Weights of a small mixture-of-experts language model, trained from scratch on English Wikipedia: 4998 steps.
Below are experts of layer 5 (counted from 0) of a mixture-of-experts language model. Rows are named router (the router's row for the expert), down (a neuron's output weights, with its number) and show model dimensions 112-223. Each number is 128 + 32 x the weight over its row's rms, rounded and kept within 0 to 255. Numbers have three digits each.
After each expert's rows: a language model's description of what the expert responds to. This comes from a sample of Wikipedia text that the model never trained on.

# expert 28
router:098107155204076116085120095164162099115126000181147139136120122096095175119121118131120150123182098178162163119134114133137089120095110101126133068154094141157150113108166127119126196148128181109135164101143123121060123157129082151146161152130111086128133173131125143150158088098114143090155162125164096139139118136155068089214157122184
down0:098105105123137146171146119101125121091083128124142162106181124101138100104106170132073139145140182089141149102136140107041083111167132163095163100089118077103127108090116070213152187178192142123120161116145146038114088163148158117155173155161196135087110151088118123126136118069118141099094136128103139183112130124162200107129108077173
down1:196157175130110083142089174119159128123193127113072144138143167122134103140118185170128203125132098139140121076120127055121059113116127119131109120139140134138077133171117155041119074139107133159128085156129092120124149158135168107080092141121133134148192143161154164160131144070060136120134097097165190178161143175127165149059076172138
down2:097134144123114168135074177120173071104110111196162116175156085124079082096151172094114104152140148093098177148170160128036180128211129155105082141154109125102091142108086090098136119131161099136116127133144124113149090118069141189112141122071104134104093142057084139091112095148127105159122139125123161111151131104131117204217165134152
down3:163166112072071126084136078136121123104115061152130127139163114169159106156104120104116107161088097105158091142111085132148101131116133109150130093120099128174195129129107092175142147116129146125103135078020132194132144127156182177127096091129126188065157119179089102137121142150125166121101086119086172159123120091135132138159164162134
down4:132164157140121110111139127141075160078155182132089164239155134111141104169062134163110105119127134159079113140137076173154162157106140132186081106123125143086118171103118068059168103123154130103165136164117099119157115099138102170132125108116193132129111153093127082137124097142213111111137151063161124180113157132148116156118129192113
down5:162161101116178159131188203143140093158090100127101159123181113178142098145144188110129158212174119137139143120192129079133103152143076153159120145140133183144086078112186153116184061098134099124169114126144155128055150093076144156124109172145104089188094138178112143125087120113091169119138144152097164097101117067134123144145150116143
down6:124129156081193106087111187089187133129137173082161161073114088126152192144117136145148115110058115139119165128135140097107161175144182142103130114135112064133130097139099132128130113122126090028124121089091208089142135132149152112134107113133103145174142172121126133090135067100108146066184162173119076142140150111130099099174116151120
down7:160095098114152169155108140127119102148096071096085100143122164103137207136160105147088106081143138111152112135160125136149163161150130092161131158140008129161187143144191123145080158123125126142135149124064170126108106137162081101196162174108101113133180137148203067132174103118109139086116117123090148135136159098150126068098103155119
down8:147107136174130162114084101174123102140130092114124119148164110097150150171114152126158106103143084061135171119073090123159148099083134129071126110103141091129160126136092138096171106185150130167131134158139142132087137125155143172125102122096124039158124174101107115097083120102129129110169099198092146125089105137055076106093169160136
down9:103159121088175138167132093097081124099136220109109139160142172154102137117124144124122142087116183119125111147098178104194138113181131168144151165071149110095137164142175112179097110117152144167126081143078126124174143090171163149089075103145125158168053121107099152091114166117192139124160126168097152134160107153124178144061094064077
down10:174149078165114149142108124118088081111081147134166104148121144106124093083116110142141136125109075160187065129123165171122180152085224186201097110139101102130131169141036126154116131114105158142092108116108133098177119162155139123141153152123159161135111120158098135096089133151109093100112136161151143138104126191135127151127131125138
down11:172139149126121085150147173106148131161105151153174147111127188133125070221070131099108152125071142055092171093158135134181120062135046167156111120112118145106143112104077134117183104167084103089188079093177172207041132143107153103093167146173097185152139065119065155167120097128099202128156120170141116176103117106139098110129144110125
down12:115084189109158083074116172154118152140168051134094172158127138184192058135107144176145109129118103120118137161091115134176097175138144074107116156127070118159074137144148075116136132111178113155171160116118130155137126081102106172125089104133154086132181121213113101112148141174132105121141134108110117146139133073107145170117109133125
down13:166169141103129104128092121143080129149168115097135146108064120055133196119152141126113116130126129213108136062107138138170075124136105113123113066096109112168073164176180148182098100181062154142130155110099151128113090138133090122146101137144121143141193116157100157105085142116160152152093163067100109156081095111115151120103111121134
It responds to: Function words and auxiliaries

# expert 30
router:136104158117105155189204114097147159139083134160158125094104107102143157121098130170075131153181095154118133090113151141137126100128137148118120082114141148114109117103129120147112144116152116110114126089130126085152170138153094154147123220196103127118175107110110192117119144151163080131132165171139088160079121124172098109086102092165
down0:144096176097161085180046158131144126139135049172090115114014092173134063126158122111144173136118148130157133129105133062150120093134049110071141123150150111084136084134133160084155061177134097100137083096133145140103103137176104095160193137112140172178135150107166149186093111134117135148102119160120089111109159121102092141119085139124
down1:144200106105141100199127163052162135101101111177116111100104106076118150101150095155159124135184117152134114152138102102145091149102098083087149110106134117149077115111158134125119098120107154096113136143117194118103113160155166116129109198132132123161176100176167127182126143102121185101102117128173144115163188137161220108158148096120
down2:060166155136184123121097119128099101152170134153175077104141137087124144142123090161047142150135118117184132109176124158149156160151142154055161111092161140168147072124126075157108152121135090125121073135142123176111104088128179148092112123101154110115165068099070158163131165155071140093146081056115193149095149091113115133123094137175
down3:147122100142183151120150179127116137154200161198098164122092200181180090184083176121126120128083117097057103167093155135147068099146141149088084081088108186114126180092103092158167161147074156187133129130089108142084158103098117144126095166146160107149052153115164149176144101123165118168095108171121142151153124125153199140157104114118
down4:166102176151112143173140089118130114107146052111092107157152099162078119115118141132117141121106128113126115139085137148146139131072175232092080111128138130130126127038127114128101133124145133077114188149138127148060128078130123139096125148174171162120155139056113093132160121147094109115095134118150109131175157167132176087117115096156
down5:123124134104156170136163159107171099147101147124108058160104143148145171125087148169164230089115056073105155090118095095141139106173169158097138147070133157134066132087081130101143176174141132139123134217157164119138186140095133126086121140119130158106196145110143147099070136188092052117105098104128171179142164091097149138099126122116
down6:068102186112120173149120123163210135143145181117160119172129141172142147150150145098092105103142122132143098141134157145158186150125109095078149063068088168111134164178091058122132122086120147156094161110115180085169147078175112121161105173116114083157143104097104077167133136122081106139154138128159136154112200088123162150154126140151
down7:160088101204090138171114118091192141155174130119152101145017170228114159117121141092092131136113151063201153131092121082056109082152116121156168131095133134089124115140134189114092158156109169146136122078100142148187137046147125100153085144115124102131119119089162081104210055112110117125126161161086096088151172129154156167157113103131
down8:188115091111122117104087064110107134164106166083139172135093119179139069146149133078127086108111140144160149096155116134148097134148134137121162106140169102173112132119104095151122115202135131145125177091132068116174098190132100157108086153091134189113083119160177130052165186145113149151092093106094184179144158147172122109099196122161
down9:146099170152122105139094082143094151156130136096111117093093111127134125156098142096145179196135153119195088109159130080151123112149150152105156144129162127078103216148127183184149126167192156144100163149142095100150095087121153171131168149097113194043110111164119103111100124147134146110131121110147084119133120138107113120143173134131
down10:141174192137064116081144096171126162098095127154164177080115142097064147144142149125094150137148140095098157097165137118091139104138120109130143152178166110131138104079102144143161112108149115109114123157158162102053079109125096147125178094135119096132091121137127133157106137177084121117090110126143086122147193178118138152178107153167
down11:166106192159143174135082171123159161103089118168096110190153144122167084150099158102157150148140098037172112090155114173095116159079066165185134163098135166109109095105143135142118176117179121141118193145132175104176162126068121105130111141140129099075139112090045142140121127082122127086209104153066083133122110065101115137063166095120
down12:157169121127111139184101116115132118146176115107098093050107117130127081111138095191117103114155137134187151149118143089091073127091175135105072113120143123102127183155114138186106065167141122160095116182081108126088178103155126150138156169114132134140136111126118129072141190117167154098051142141151109139122095159173107164139184143104
down13:097078114145140131117111146112143096122080129123151155109080162133078113118121154149127159057201080130089186144166131142153179172142175095100067156184150153095057119140086096118123142166110123184126211076068144121146127122120094193126156080122091140145127084170130103108141154152144138132113115105130129142059174149047074090071123114132
It responds to: Personal surname pieces

# expert 6
router:137073105131155177151139127094124134171153169200113116161101090151105180111154115145032097130120115130182110132130165097133122119184112105104107130166088167133137128112119137107143137150100217148155121121139074161151134110200139201152098157154116087088155128077135137220152115122149054113158132138138072104120064111117124111059089111113
down0:131110181110121128078122112126136127147182132111086110108150128079147151111097109179132109095093154115156195120175177084177114139151141188150154140101160190136123115093121131113163114107110145103126132160106161096140137132145205061176119110116068174149152101126159144139150172119128116114130128059167084135113079119112091178125132151133
down1:172103080155097097167132118101104130169170140140128160147091121100103135214179095131134093135134103134126059183151137118127104198114099148117117180065175136092184140131131135112113131121143153116103140187101153122156126078111139092131188145177106145137171131137146109079122173129173141112095139182149090115121078136082078106142109099122
down2:114178154163161139118123090112216118166091210110164080116148093108109108121228190222129151153145119114117129095172185163181177109150120051108114115131183152174115152089148102131121110151105124108128136130123232065142106127124132099165125098127122130117113073162127081140169158136107055128156141078145179141155099129145125082103105150117
down3:151120073101072161160094164132104170170150194095103107109117141119075094116148136104124144111062068139134077126100135116155121182142116185137138156132084097108145109123137122109155115183164101132125118107102097196068180124103169137154134094086153120167152166140168144118196128146166107146089113127180116126090142183161135143103169156160
down4:152165110084172116113156060139089149150089166140151094139101140132168143109122161114123156106191153147132114141138134117110166116055071191111100129116160159155168165102110045097173116218103136094108165114155085174065123112077132130143137088133111152135139112159062069136073137172141086122122131109130104145124171144074107108181180159101
down5:137116117133092152203081100145137100150126175147134110126084110115073147113180070081136174110088122116134196148066181242116120151117104146115177134114080085172109116101143110144093126104160104133109116089138155108152131150127095170097120153128128160096180120178061106133099133138114111130159124142151111148161192088116133199181135109153
down6:108092169116159166137133141131116146155115129190064134177093156115140072074120205155099135097145130193113146076096148125146147134142098168169104101111163142124122135160050161154193171219134176182127108116107076153130150096092143161107145148099115087144146173126128095065152127069110095112132176097135117176119147096147136116133124139070
down7:084144140140128127146093100173098121057122162135075129159134130133096175126165092092134161119166136168104095084147113132132136181118122110104078102115127108154161083118175130131087080114137187120129180135173133106174117124189067147150090141131131108099156131164147075129130144063201151164130124178122064143155147087164140140154093102159
down8:094038094114098148100131172102175138128128193156114105152136137142129113057125127127102104115195139099117148090141144124127103167117204081114078131129161118158135134094113057179133160104046113191131084111146135103152173130123168146122169126127170135148076114102156162125149102094150147122186175170190132186196179094135116100077090157147
down9:101152120113174125122142131101181093078078135151056153127160086141083114066121104125143169056144135090187152175153190159103143150179130157124110123160102122139159040107162118109111140101139160146103121151054073094143096161077098117132166206161125171133185145119160100154131146143126103096160136177069142100158104190099114107134108171165
down10:116145099061108143077158150146149106133199134115167182140140205122131191122166127196085170102134138140142086064119116149138113124107129159148126076130185168130150152157142100191160154170079142130138090132145209130122157108141083145154134112121144120079137090180125060153090108132139166129088025115145136079135160131125128071182087155123
down11:126157088120078100148103104111195117188146139099111161107100111146148162131075072136150127144120178161098064109103111123074176167165131146070125110152111160147126165127114129116136153102126096145142093168113190138153070087097163115189098142160141117082091165079094169073135155143058170142073114109167108090199059115099169102167176116143
down12:093099156148123149125199155102074189100151153167093114147152144117152212128148131130083085082159123104127108100112127156105070158127138091076161077112131084156149153131114135166033159092192152103152060096101114120126138120084154100140129129088096178025101145108207133087056113093151157132155192135128129153166220196165120168128157138162
down13:133153167139106154077134119141121082128103066121167195216111109151060101118176067061147136160166166146095157158098128091189149146140196132137150051127149096108121111113131161128117091129135098106095124103164114181083117149118155108074193125075106095116119155133136115118205103172099089150116199081150178080188146157155083142176141150103
It responds to: Name-initial word pieces

# expert 0
router:108120091089129123103145147092070101096109155090122127139091108082089108099110096135154160137143154089133111102144128156132179094087112111174095195123125116180084091146184118102105070163110209078142122132152129169165100071148134137145100159157117113143157091166124192128122056086145108107170117083099114082140119100160099182074133124155
down0:099106101031163168143163103090133110177128117134095117160144198127172141160146091102160147180093152099125154129153129158129103136112127163127184107135141081158119082141101103078095158136117091111183125124114159108157081074125063143093181063136150166099155078040117091109104081129084086071168070047183154114190171169114121152147103135130
down1:069167138143149097104130177132198151139133138137104167158159125135144074137158112129185162203134115127138148124134126084115090162072107129134208132104109121095197225147117087138122133082127120118134136127128079119134130151102124082157123085128131140135255111147151135085125205116124162141167175148159146051147082134158152151142157156067
down2:150114108095090143127154113101185119117188139176071082162143141138129127138116096173168118113128143119141114113068110165112126132164177147097111139169142099141152091145150069122149106142165135107095111113168112151074181126153141100102125143091156144093175176132091143150126157158124151053151129123144191133150138124120193011164168177141
down3:151113091119069102179109127112135117145116168112194085126148137145081185097161081137136127157135115125149115155128131090149105152119092157181168118112154147162141153163126149154117181093140128196174143169086189156133140098106089146157119190159109104126169151174091150069204087099153069188131153128149125112132109158124120144096172183111
down4:098179150095136163072161173131115130149115190062217157101117105149155134069121161127127137086083149152108138149103149088114200123077032125171096193130164086142150072149140103175175131150091186137104083156125121135158136149110135148102085117147140110138133077108111130119073083120089148149108121164106160126125113156162188097130080144136
down5:143107157087098105095107098171167112166109136209172155139156143169086109134171126132100152148169148169142167116151118155131124111180148115107064109162140147170125130127161220114172155077139101147126125152152095147157138141161075119140095107122161201063209121116116059121149087138069124118166094120104100140189135102132148140140162151151
down6:165139168094144068096107137089139034127144099168134144083145098139103133174207134149080158142161137125123127114145100118098108160092125146074092097149133077153070127136143093103075112064189096185142151138111121108134117105150141084182143148090118139145147127185163060143162134130086152159111138086132151094082108163113147133171078147092
down7:107164077139152114112172107096125110117197098096158151205111099149143134148179119111091117149147136098112087123137155066136127066116158115113119162133110118186130105123157130142098074125170092144137068105122102172122159158108114143164205190150140095145159124148103138185131066134106092187093163138040111134125089064085174158083106159136
down8:119109155101051162100130125187067078147161065132147165136161133150117141042125077135035170094101089129115065154115088071100086125146155110103109154062093111153124179166112136132165090148110110221149106171094096050139104161116135144122113114145156130117097196124118145116139127121067128106075176086146117121164109117099106115197096111125
down9:106117131154158097125116106058133141064121142121161101106115166096094146143179123190167155126115121177111164122075167173169135138166174077153114124158134102147097168154117086125107142080139141108122148157149110184105101117121134124116176096076138149205117122164161203107143113111095138107178168110073119139129100154121095067155135082158
down10:147123113081140070081171082124089143069166116118124143127160177140115179134143073137116100129138092084088063111123154135154157118128119087122152093154099152110157110163171108102114166136218169088118121108115151165116123103107157223129178155143153135144158117133117091086111072154091153137084131112182123131144175141086044065109139187141
down11:105162126102113073194170134100147073111062154121153137141181147146116167096126160121119143133187152117048125135109104110154143125132155135086142078071118124110134139127131205151112115124126087137127180140127148155156078213124171170101184158188144090120145126099146110136116167104144107075147095120105136139116143155140069099156124108148
down12:158153131198123151139137116083179114137096093090147138190080094103151142179128126146109123207094100098076116132154119175103132151067162150123145134123119100128117112132115087116188128098076147125172092133128116142160155120164148070126128061131140090150058120116147123182195105128118082166109140109108117120203136152101159115065099126123
down13:144124026087132166152129192159155132084153101103159148160093162116143063110113109157108143065166144110140250059143153111072160139144119136088106105134096098101153135106092091172101171186150123123131137136135154061122109186128114105129154141119172126104125145158138187130134183091133084150136151124113118133121130144103141125168121143167
It responds to: Numbers in table cells

# expert 2
router:115091151139098158133096102147159087095112007175136103113157103086084123161180127157114162139133111122156146134104146097125157088143118104116143096174110111173152118145157197105174177150106168068119202124160082126049163149162097151130123139099098137116122138124167157193126117125112147057101165128169085075100091156154116134178142156174
down0:129102108098121153109091083162094139144120151198158129123107170167107068083103112063145173160127100124142112159103123099128163157106101100142142142102163047146133140126179187142168095131122128126094092090079132167160103055201169116075139121121122150129011088137155168132108174120167140108134115092194145136176112121181151071088101109090
down1:098134127175135136134136166116115147123122104148115211132133134155057119122113167152122070175118116133075139117123152164169162126123094177140181121137149098194137094146098135086103178126088125176096109087166108178110137113153116124107161102143130127129135122138142135162040077187177127141159162137168093167136155167133130122108081091113
down2:155110111171146119157108130100139137206098070110120075162132099122137152138200183119126199107137146034196179122173117120173125101135173104083158116065109146111141098149104110143107151149162112131137109091095135097063106152139168102129194132137146062151063152140106096139131090118073147109130079136072148088106125153157130133165139136162
down3:118131131165135120089163157120087206121174044134172120150125151185162139147169171030074123107188144140134107195095085132090143151080143071089108157138134176136094145156117132094112183110117138143118176122104169158120131125127027084124147123119158130148118159126215166072118187098139053135116128106134130071132171154134118217114083148122
down4:159182112130090107134065114096110169096116139099128116118109142087115168141153184161098154135140121131141073140129177153128118104115154075164123230194153119160134103103098128128120021114087097105112085226073117172162116102126126143132054092130150120100071194159134173151120120195138085122131125107114150101084161129075120130094112186130
down5:147068112067106123181115118156126138157142145120117127182114097144124101155152174099170121140164158135119162103146076167131103150091155143154057097134107147127203107142117105129200126108088131109107105125128127084078143162118119130125174140122149122051214102080069152170169138181154105178067087130129091098168106147160078088143035150116
down6:169131073138094096096181169091103160115187101138117125149178092162137113130165155126139127155137089120109131134156129090100107148112104075079110119138137078128107171101210082091153156145101155119152140085105147188095186168166099144135171065091113134148130043153136177128171184105161130115118103164106154137087083132147122159184128082106
down7:146113142137145129125121138110150149148122157129142182117154137134113113124055070066071143112150134172140138154085153127158179111111111152111075114176126153173101118145144146177114154174092099096115161112165062137116175176105133117133120135115152117157106112078205115187108088132066112107132123093122137096157137161200143129153156052097
down8:139155196072192116114122158165108187130209144149131150153119127154142154115108164119149104168144119136139108129160109134122119092131069146125120195098083123133066154084115112091172106128105107118120115075111121176132157101111128163112108178137140110131027132136123158090131189091139158134066128110142136086083184087127159169139122087092
down9:096164184101107122109095087159118164142100115100197155049178073132160179064150119118197083152082124144149094135137114153172112108089167105110192132133127090090142096194112140141103126102099110128158132131156110146150124092110080131116125092162063148132173147181115111131147200108137050105141101130162158198116143127131125101079164167106
down10:134053156120129140093134195135130106121121125129149151124140146173131212092127113160149148163125123116115072129142069137120191189131141172171115111118149027083147112130111093079095130151186145086126146136068090109096152137107151158167088094149136122126074150111079086036120155084146113133097149145130104165143170136108116104111143132135
down11:119105179145132078071091174090111113215123130127095156172072111126184132146094159118099139093040150184143142084111138085092148189122167136147148114110155109107163144111114110150105101113118094122110141090119201138125140141136087173089141160178131170140128146136139118113086134090167093163069129111122128198112133154153051128073135118084
down12:112129088134176171177116123115115153129113148100141127144059157134129099118091133093101157132086137135155185135151126120174132143118197110143114152083147152134169136124154073136146131136114121109173103118076119127122162135081212140046097075136165124184112125125170141095099094092090149161177095077111115126178100129125151157126169107148
down13:197079110161102086117179158110167063150077124076111110169071124118130110141147160150121147096126202118115141150141125078090127195160107111154172121140116115092175120138100098167106115106179090131196124176156108176102100155160133131045153104126122156130085100078132112119160084135158041212158108206126083116116152159177098110126118083084
It responds to: Prepositions and function words

# expert 37
router:134065113119093129151176063147129130129099102159096172183095099105155119112150109109055161129152116113127135131102113149122145113097133153122188138100076103120090135167140129115136135159105107138124081117117126094100142109159069161126127111173116094139139116123146169118160121096146065134142053137137095172073101142118095102084126150155
down0:062155138159136132120187188142097144165079137103088118140096151213140087175110123123137134060145124152114103130167152120112090105123114102073165114168116177157074123193159125167117144108130155195181098177122119084108089121147104176121066139130100152139134110117154099196098148120134168188156149070161128107119164135088136123128156139115
down1:103123122102083102173156152087213145091134197148067121167081078140115119124119133148152119095159127095108128095133114139130116130138115027104150124169130112128133050137061154106095195167119105134129156136182117125074142189146158202094118155140177156139171097088126109123139152091145110159169133103066092098090140089126087119182159115139
down2:137164125172075118064145152144113119127106138087117014167138188174106136090127113120073163107079166145101143078113133116163121114158169030081183146104125065125176110057111117151116124143151104145128126161134127111117101176163127166127140135137154132125099132127078117095097209154131108123103097165095214141139098074154182139108105150176
down3:146124127120136145097118114090098162121118113141147171103168071157081090111141118164160087148059184186111064155143118064082218169143110141138095107078155145129160098126137048093128202129177110111139161140126104107068114125189154137119067169124125090116135142110137118126130132153094181146159095141127158121217055113128120137077105159145
down4:154140166131115141125163126038118158125108115114178109100137092192132118156131183084122043146098088100122105114187195168166150122134099071144149128174047156130123095120108067180114048109167125194123082167120124095150162118086152181159142141155145152115118147123179140105154152126112106122104135123140142047101084152166167158112139149084
down5:087119099164131117188094147169133089126110151108110104099134110152109138163080054105160056093109161119119164186120158102111107114110180173085137085145150147161127102065107090168105169105116134168103113125116123094189136088172117127110178146109099096113067135175073126130141098163107201153139107194150118119066132148131114119121145109088
down6:170136122199224117149141126127160096091153118142115075147128175091142117068187167109104177183115148161158111113153084131097082110123145138139085102137091168104108171082154087180167149118190117115137130118176177120142196166095107146135130129140187136145109095181095162092117184129162102158116183050157195126141174149144103193137124104113
down7:072120157122111122100063112135151174105155095116154073098065157156101153096109113078171129113061169119084127124159152173124169180075091143130163105089095090139164147127092089121176100110085099161123123091130084094125165117123176097152126110132138111145133180173110184096167098125098136155153112071186120092121127097109116165099139137112
down8:117161097163123159164087159154174094124179081147130105094128112142170105152173162152117075146163122141153135125153172200115125194122102083164140114121172097101056109140129126140079094137141167128103170119128150149131130122133016124160167121125097145150153170131109070134096144128112180068109141097127115070132163149133125118141109056161
down9:149106120126087070128117121109108118111143144151138196119122122077111041135096203129117111058141190143170102134143113174102136115168092142111153135145132117100113140188125111111068097136130110111074132139123133128114035135117129108116128096102101135122129044116091053129154165128153089105094137063129083128088108112175116098168191086133
down10:142101149085134143118089159142141110133170128164119093100128092088122063194108129131191137121193121175143130113128151156106158106079180130133117117120192124106095096183149094148150142162132164141147129111096073126125157188074161134109186159096115098152178106171177098094194092182091123109160122176142153199091156143164075124124070129185
down11:143119119079081083126138149199126121106136118158120118113111153039057150172145143133129156143114112092133135200101100125088136083126176150121124148146101108118160179152120112107139179124141122146170158106147083120153150172123141111145146103099068101135144152147159173148134117155136108140145106148053153076093167126106165100131127106133
down12:103185094221169136126104129153137106165114172200115128141112158058154128103123180095155109140175143102082139153076097149096144184120120128169121113193123111144081153145110139063156104118096128119129114109182166089153108144151130147209179133137163106139179116131098195075112135109133165149127156101122116155114107078176134112170157124124
down13:128132107157140106099152101119176154146128120115094161153145103089141174135141181179067151121171112127096082138149102119137094145172062088149117138158126128133111119158155166101105168177145174085128102105222177150114098175121149121125132129119123150166125105107140136076093080095052074108153150132159133103080131114137145107118155133080
It responds to: Foreign-looking word fragments

# expert 17
router:086118131124098127115146119134142084088121145104125175121089099147167189107173082161101144108147126193191083126111145137171152080149135108170120070161060076091137073105167138121132142119194177055125127102096052138083154122158084122162149161169084169111109112165091158208098165133110136088127124119154065104087060130120116130181155144124
down0:110086146117151170158128150117123127144086098106028155110180135121082148179145130124130136099144160120145178147143113111100153168154068159171159084105107112145161159098164143086136103150150137185150180060172119144116107174121151073041127082154122162150207141109103079126121187103141181123130128104157167137049122092118127164101141140133
down1:174134169120125135042154127087076148110158110156123136164123144129139127096135104143072115159172191222150142124097090176181146155118157074186082121096153116083131063146094132085102124112147127126201120160126189124151189108069174147100167125089116183176114110106150175171166103117179173091100183093169153115151101113136107089213136121159
down2:111170136099151173116082119169067146118182111111108153128109075116120165173158120141134135109134166154118146177095069168139152143143087124137108128150156066084153143158124143081139130092094094174057167158086161140137153149070129174123131148143142113175131127135107202146137092148174102095153178168127160122120151108094142078173107107160
down3:133130133139092163138196165122219183151204106134112201197158134048074175075157119130126094107131088135112081118112076105060146227127082136136127129157073166137095083133105150119099112170137100119127121138197121113113125149147153099112174106075077107094203127079146101121090135143137123140124104181164149174148139147064156112161133124174
down4:115136071136133095047179071186089147140143122165114111136076128118100133105171101143099215101079086089099181110165127074108098127176130135116138087131122089128129117120111122135153129128114159130101143027142112136139079161218125063165135130127206138102076074116164081117128136146098151127159177152170155119132069146156115138184165126086
down5:173154166108105156128173133118084135094121164178133164117094092152145147064140159099170147101116184144121126113113093164154137132168143129116178113111114135130051133140172147099130099081088153205126133115091099149184156142165085134153092158136160140171157129109102158145196164170163128102142149066139117135113135128109108091195144093106
down6:131124097092197166098107147124131112123063183105157127085132138145082085141083090157140145131156085099103169190180113104135111114131144059178126135154119102087129142095183134069135098227109152113143111128110071108093157113113103155106136137138117112178081163086091088153173124092103125166124131102107116135113136110079154115097061135119
down7:199143123168062150119107139078091120153100097114137146101127049141160205125139090129113152093126136104142109095173159061103123098109203120066149147155178115111163136133122104121145145087149101142124176088136130088135123138124123129119078115185105112136180132137159132140118160151165137121184141121187178126125097191227131149087170094135
down8:078101168137141117125094141065189101173115125116163132121141160147141112147088194135188163068156069125149128113108152168176114108170107083177132155069116089097135184138102084114157164136154087170118116092137127166109143137098146147143134128126151132184055138086149103156080109147093130105133071090104115078091130123169118129172145146130
down9:125098139098159098132093101088143177101104098113130114122135118127130147045151126120103152157102161092084115124116130109159060175144120120133135131112120108157074117104124066103151121191119242111139156069084087125141216152041139150200063146135164129096149075096137129078124136141166099173122075106167117189143117112121128141125180112107
down10:124093115113126134100143153115133111121073079111165141082126157064093175116141153189120085113157147149108140130067159122190115098126109160168125130128126098101133108086132101214089133103086097042155163119113162083120133143106113077187153083175144168125129141120120060139164114102152160132127155110091136151086113130135100173147220086106
down11:182147150152082121115127164162138165156115127150114132168107122074121167156098101107187134117173099096139103093100091119215136133142083125129126121089085093136190116119093124150148128098110153078114200130137144140144131137139110153116120079121157097150099129148170052174072066115109188202126118112116093072088142157116062112107144187159
down12:118110121180091114123102130126127130116112117105119133138146097120136158083120127075147139140076179097168142108118094106152102130118110107084095098128098075143022107149128106112151146135137108184132146163095164094128091125147169084144103159168172112116133117184072096195180135081128104120122081088155146107133119162164170074136136132164
down13:097079110076084120099145137075132171123139120151124114120164100135123097095187130144125187118151136080103211181118161115079131132134147078140128129112117090124117162083105133119131158101104109139175151119126166094063135099153091121205187102107178165102119156151123136180164130094146076180108101108141158190104150112087186112130107139092
It responds to: Articles and prepositions

# expert 20
router:152129141162149104099137148168105088116058128151115184184110123118120126096138130123155177151121128103099137125086157142131173053110146091150058143162095137155129049154156158112111093122173186093115110141192123132142140065153090145163092120205087134118149158153152174098106124145100105080160059126110156165117094113109159116153150127176
down0:072107194131121131076044111109149137164134130175151070111182181114116100144136104082107106154121123143087162137151197140124112069150109110167162116145138074151153085131174116159123177118152169102120120173144163160116111135140157152037167120155111095160137123106187113091127101128097156149126118090063115098148101103079125137128153069112
down1:138116155160117136116093134076136096062150134095174081136194135133178156110127128159140092185147152065110168190117123111132130104119110091097118070107146157097130050147158104112161158201124098106096095132099105074139137153122124119163124159131114123098133103079123181119141050161134127090112097128157086132155107108131177117072147126088
down2:155135120111058126159077083156104095082092129140146043056163170165087136135129106139097113171164145100109175187107062091125147157090152145132169129077130119145144160087111135152105117089121086134117144182104201143129137101087130150125132157094124093119067084092087194170161116089103152246163134142109109050144151123136141105126191062118
down3:114073107133133125117130112097187111148145145225114109162140121109111106124106114122093108135144094098109134088196134166171155120160115103147144112160100128162085105092154166146143189148114108121108188160075138226124123161174080193138128138132111172080149102094154117168136147137086150128120185105146103149172130120145138149154096124128
down4:168112174076128160128069171138174107136129093108143140172155142150142208112137097146112139165152114045170100107122121150097121175116090183073134147105094096131134092116132129165140068171123100170117186159149121120128135136105122100151077059084146137133175155151128078125063158204141149151104125162171197103156118081131115114114138150128
down5:163139080155088137101103108087165152099152142134204142166110119130163101086098111109135095202127134124070091146149097161136175100147159115111211166088103178145089135098038134129139158085118150140155122123070124122109129154161215094106103120111119064135119131177096168126095139180119121115101134086128080130118096162141115128164152149161
down6:168209130124162140125167131151127188151165091119128145144095148096157166159090136090159134077125154126129087120135138118169196175110124121106130061100035144102115085080148095116073086115132132143112114120078127101068141187086128103096116159090150122097143104143144126122095134143092134118135103103074118076127077146152101071138129105160
down7:130173110160096205089123105106121192089185123142075112115143097123072127103098107113157105103150130142141090092065202106139132110161145108163155099154077066112143143105110238169064097153130101112175087117117123126121167190192023150123098098105160090113148144126084101115135119171105140093109143087069088130072135125146139143144119089124
down8:099156144116108093104133103149071151210127122125116098105088095139100159073171101122080175116118088128171151108127119109166131099090096187092103121132128102142157163124101162122136104164099094117159098169155123110172112171122102168168101109084125122144022150112054133131137077111116143133113123114075164144077123147045131136114125052086
down9:173117153163095102116153097083187098064115053151140159119122130157133056160124171106123130149131118106132096075139103135074109139183107102046159086123108144082116093105094148091183093075168085129125105137157100072107105121140127090144144090126175166096116087179122090130137092136148151140141155086151088162109160106154160120086073138105
down10:156144111143102084161108147077154127122130137168125073065083099147106168092107149087154068085121124193079188143150199118101119168176179091122162109115153162115137109140161117151081137115142110147118121191139112079099074110150048082135122132141121052097071110159155127129105143141129103095158160172139063175129148127151219125158075121098
down11:131150151100184083123064124109130065104151226168144110076099142161169134113125146151137092125121149128117106143074100166152141093085098121197122114170101148158103199150132096087163132117124095178099180130121081127113119094137081138125133113096166192099114141090115146105132075090122111150123119182134061056162110165126152128096135102151
down12:106099137145108138098111147165149154184104086048114142191080113168156091109156083132105125145132138156211147198148198051131161086160125166101202192117071094097105138133064151105151121142115131167161095110104135117153108112103122112095084142155086041139187146148099146113133074091142081093112125135137170123169162139178144168119076182112
down13:149130167116154089128089153059186082152090105152094175134160096157160148118158173149115169091125139112092112174155109172078145151150125131180205116124127164125145117132122108119097158145146068101148119158084146133118119131161151080068144112124090129155099137145157062118106122110106106113144146087145113143109130155142099174135132096116
It responds to: Hyphens, dashes, table separators